config = dict(
    n_layer=13,
    d_model=256,
    n_experts=256,
    experts_per_token=8,
    d_expert=64,
    d_shared_expert=0,
    activation='squared_relu',
    moe_layers=[2, 3, 4, 5, 6, 7, 8, 9, 10, 11, 12],
    router_score='sigmoid',
    normalize_top_k=True,
    routed_scale=1.0,
    balance_loss=0.0116,
    balance_bias=False,
    n_groups=4,
    groups_per_token=2,
    init_std_router=0.0218,
    lr_router=0.00125,
    vocab_size=27085,
    norm='rmsnorm',
    norm_eps=1e-07,
    tie_embeddings=False,
    optimizer='cautious_adamw',
    lr=0.00133,
    beta1=0.9,
    beta2=0.99,
    batch_tokens=131072,
    seq_len=512,
    train_tokens=720000000,
    steps=5494,
    dataset='wikipedia_en',
)
Below are experts of layer 3 (counted from 0) of a mixture-of-experts language model. Rows are named router (the router's row for the expert), up (a neuron's input weights, with its number) and show model dimensions 192-255. Each number is 500 + 50 x the weight over its row's rms, rounded and kept within 0 to 999. Numbers have three digits each.
Before each expert's rows: "gets" lists some tokens that make up at least twice as much of what it gets as of all text; "mostly gets" lists some tokens that are sent to it at least half of the time. This comes from a sample of Wikipedia text that the model never trained on. Tokens count by the router's weight.

# expert 248
gets: ",", ".\n\n", " |\n", " music", " game", " by"
mostly gets: " music", " story", " Press", " war", " News", " Journal"
router:579372447454561428485509542532474497440469487476469517444418462467512471487540517482518504585390487578505531510465448517515508482514509471498427427579413486505427513531486523556489392484484535
up0:525413502510469439471456469522500449501530483511469581444475460536445448530560602479456515570488488587475559516497573472529596468455489445530438457471473437456481580544611518470424432531517512
up1:545454557484487486464434482487551525498606441427434527474528569397422576453475452451546566491577563460494530464505442532523482570452474515550425534530414477554529595496557499494542485444521519
up2:547472386551429454471447462514538538484471486606535425460459543482526546486505568517494456517451434502537576468427455527534504408499494575458447429587417461550545530567518546508517580465510466
up3:498556493537547456523459471501447496557450532419415486522589491453474551435554489493485474527447537515546498381518538479484487594510478499440442529451523502385448569584469421510413492535445410
up4:522420483526529385471498538529513479481519530515464546465473533512555535476518473489536549592500405609499534555584497558455564441462542441542461535516450487504499537518553539499484495556473423
up5:528483453465449496514419528484536448592498500527478480488549452568539571427476494498642481586488581515530431459481501443407503525366601533522465550525526458527463493412469543448490489577563484
up6:555451471487583484572501502497533441543542530557566567480519502522510541490463549540504498602418469558555543507512463535469435422515541460482414424486431505507514441491578532513506461516459510
up7:546530531469485435481545529433467581536504490517490375500549496456451470447469513513434549450372553482552482518470518404530539356528437543517498517566514385508433431494489534467452498551476550
up8:498517486439436544408583488475555568406611472557464466446488414554619563476581490479532563492399360502504474557534570444530462492568372459406554440499416457497462518530506452595520546439507571
up9:562465581488563422473503562524539476573516477463447596502482494461453487504505547500499475501542455542582554487445465504514482397422504448560504440476521531480451579549561547451492447579471431
up10:533507487446458564538534471479498610453496433479499464461431488526516481540605498470498455518449470491437495552430599532497424519553511546470447495494503453435495517498551612570503547513530475
up11:493518463423421549509413533519477537411458463582515441493410500516554443488522589437514444550444425498487456600518508493503513560577475386481451467532514518382432578490517574470473489455549574
up12:512489509473572506477534579522483541421449432492439496515523538470478425452415529530386486549420572466391502522465467456556490536619375607561413506516446516486501439464556558449471461506433524
up13:619496418419467531573409408476449459423457463589542498508558484507453493457511559408545529525535469555398499494606484498509581536460497446475448477543464540527398497513441545499473484506515510
up14:563484491452426531512487487523509555443526506530482452527501486519539525571472484550508465386458469347403516492496473538459530401515551559561519471486447527515488468451539516465527537534527394
up15:511475439531545471422509523494519421561577595413456485508517471550538556542416497495539555364547572453553560596540475478527566526521617461536512473520524482470511432507545535488531447544474463
up16:518479471486501477489470556518492553472516610481513571494480460437581506508396472400484435535466502433523545562444484512491510490447438467521544451541425511496503450549481569572526532435388472
up17:481575455420542466514514514486471484471409488494406499434452488500609427539568596456529475537511421518429416455583485471548530537475499431475500447443441481415500476548490399521474434474536540
up18:547501505494426529413478479471478486465467507484535540490428533535514530553509404494585456482462550425542558537541476486416476447469507436466578476493429472391468445508494533563473535489430494
up19:402479413425512434494429445470534401523455428488536475545540445491566525448602571511435511562431420533465482596500481501573565394477523432561478570500504487498523571506463548528543416461461488
up20:566455484411546511405525520525528562539498499553453445467436472505480500523523513437459495495435435601483463541519496508470514520518471510441467466499490435454567581450466424538505495455508554
up21:478518482447480490541427439458410551469471493509590449464503529492494535513557548484423530543481486571449537523525537359584493503547576476483484563559507531537455622555497512487461484537502406
up22:587494524503440415481465517479476504570539507456484510440552462484555515479558556489510430481430573484427552491524436470509461523538540492442545493484512394421530474466566509456500381527503539
up23:529470516464547562529511470564497406573548485461545502471456484486534504541477439503475445576500531583587490444467425466404451551475556621506553421500490540485476536446564482443476528617527406
up24:487456469499539470514426542435422535471492401558512490468494470436493469419539585536522378521403435539568488518446503374555541573445480418437484485497490558504423561562525461459528528559487559
up25:462456464484568478444510509504460586411462460461513497423465533498490545549576519406428510568320481474482463529453619498569600485506459453456468510510514449478535433547479504481415405428452522
up26:539498467484531381483553541456521597489494544424521441484425504434539493461455545481452486505487513481545496527514549525581480436515562531491541312543390541515431484436463457476446484520497513
up27:515514500432419515456470516512482528526448561460443459570498487452513461485501461550493575519412469488417481499532516411524471513489497448387630436509439476547421518456509559630569515445549579
up28:630403445518404516444412548546501504466570447523454500545442459452593486515464560486477449421494537462491502544531451401485501501445522511496464513517574369465580521466570542471510523507491499
up29:565529444486536472431521477481478576428508444456526401443368529476504439485561578478467540509469382582486429557453458486496498528448515501505471433447383472428545546420470428550468479546454520
up30:585467500405542479459475501536488506473424425565491477419508517480492502497532587511466490575496466516559390497494616433513441494562503543467476416519501529518546471386488434444492569509480506
up31:501436495496441491515516524537514438504544528444550506505526362554517469478412524500514421459442497413445557510552486469512611520456480531535480430503506577515424459415551556480484568479523589
up32:499517467425457468519511416600528550498533520557431541483439435498549530541479511445446433581552521456507552406487506472578448492544479604510498510525438494489508554459492454582541602508547512
up33:615480457486545466497454432526438505461490466534481437494550513467513549529537477505393536459486422451440418470556504388508549467516463540480425464530468405553568372555519496487515475507419467
up34:472446521443468544493488403428521561562397539464411530399449510568459476410533426528508542525431534459489456460494606455502426536513562519411511521566407470492479512535474489473526486416547518
up35:527584504521514438456465618535496624453520467426517545505560463475555435502485537518426535498446480519422512452505508576510505469527426502539582475470471508489538503571391499426518497468485508
up36:550501410462508449438446537512536482507495436492506604479476550644411449429504501529482485497502438459542397537450524484461446524504559451505617545511495470515507436552443533539443521432457480
up37:495536531407485537461518512452548485466551439470497576558462418471541480508451544502552533551490596515538464458447468434563562493516518477553499595474506540449464489440539523509500530602431511
up38:499462408462512457516485476664497504501533546472521503539545508549563459550551429493509504542431509575479517609538475487451486551453618484482492567483527423506484437437538491438460465557520460
up39:585535479450527466477490484491466406510413481459534472468400503412478453470527501494603524470504461482463587412589513469548442496503564463566485457429518538436528482570528507485420519515568460
up40:487534521561533528506511550492384412584552460535408489454502493485437532514515556561544447490420490439429484474504432506524482486515514528490487514456485593516560489539528514605464526486497492
up41:505535504486407473461525571548565569490423513469505484541396486510648432484553503452540493517405450571465543442501454389497472513592557479510571492535506438490539525458513511567428561521546504
up42:466518481384477470455491582515520570475549429562449528470452405504547533493522453425513516532486473533506477451544515468550421474520534423502448489436471498398453479546483585514411514568459518
up43:541518445500484482519536540494503571428475524604560480504549475415554560457528497503594479481400480506484495614499535493543459400474438517535498577493589515577556527550523517503460469481439483
up44:531492514571548509514514535547501569479579537492563479467551522454517492457529420500530494528424523497466522430540522499511556494554525530541481491472374443443500469488537461532590471455431486
up45:554441431455524483441478575529494564479469495472418467426393538510399516491459574524507486523400440533444438515464435534510458498491506535520437470491450506440506460430532429504521475504514493
up46:562453574411444457455450542489545535437579464487474501578479492491403491538466442548586594571592485513428470588530437509489536504447466521615529460428480576517542525512546524510486437503446538
up47:530527520577535496570463522514477477552453437554520487455511532489591451550494513535485507417539422562506491524407465497597440481494559528512498570505515371529481374458527470458515518575479521
up48:447445526457581484530519455441555584489419568429487557609536469546385559515505526502499512549463507524529600488470497537490516537497529579476507429519496559503469469485454557527518428504523543
up49:495449473497473571461504507436488541517549493508417506539416493542526461513499423461462474593417511437454433472603578424472487480522563480492472461514462460483451395452500561538539459473458563
up50:608529436454507535480398536428470539482430466475447530395437513520514462435466492523546448512459483448596502517452546538490475487561544530487469487548533599430463472475515473518558605426498479
up51:525520558483531437434430554548519574541558418439470549549601443596537508470434488463564526501493528514533555460487604437459539495503511460459514565536575396575535527459486502453472412440513423
up52:498485540638487537428468567533412470473545502515550502439470419573549489460450497484447476409410456557459466520482511533520506425487513536530392496467537561524572422477401516531413480488510443
up53:559567546389442511522520452579510524438470497542561518489543487495597502444459400513534438531567485506488445589519511600511488504489524502556590498525455535550525447520511469570607590486537483
up54:473518576493474495459397509442527481556425462497435567535515488581474529511533524520585524489509521542522464494451419473523552487448487458532517528520434536507466542472569479463488499477528373
up55:491516513579416488581456480429466460477508479446497471460510497508523557556517488406518577520640591552554571532496419474570541469509487538498441533510433526513597504528530582487581458509495353
up56:500451466529445516501403499469520534543508472457406509493454436580470453535464533432506471624481547539446433383492478439516527569485556576504487481506443461508537507466505520465411492506609554
up57:606475613413482431469506484559536561457498468427497524505534488463476474503578449377433442459503434546575607519483435455457533503551493483462548455489525475436541627429539502547496585512536467
up58:463429488514528527490464445521506538527525467442486535487483528464597516536543454489403507548482409475451482495452534465534537439476524461489543466503458413501466537611534515490543448455497469
up59:471526430484497512440556504518484475541502596468499523439503533477569519406564497481471550448499465481551563506531509520470526498512515460572478535447396571443527481623592553570459524471494505
up60:539473523581423439512392475473552617528469524417449452569515443568527473482489500533518446472455549463545431514583543429531421518501562538519537564540434487505516488545544519535491489533508461
up61:516455592538585437485526490504533503491459523408495531508453504516477472474544595469461488548389430554571532353533499505542513457582527482513540494489466570479500564580565474512528509518552392
up62:466497457499559471505494408534442391456534532513573481458488466474618449519585469488498446476507448424519488546485429557479496478396528471532482434567467550398505577596514536563492464493497500
up63:438541580518449507498483446562479441531513545491473450525461475566530428529532515396489513538567479518443441501428523451517524609506536503566491525463416482473540623569565517554435526493537509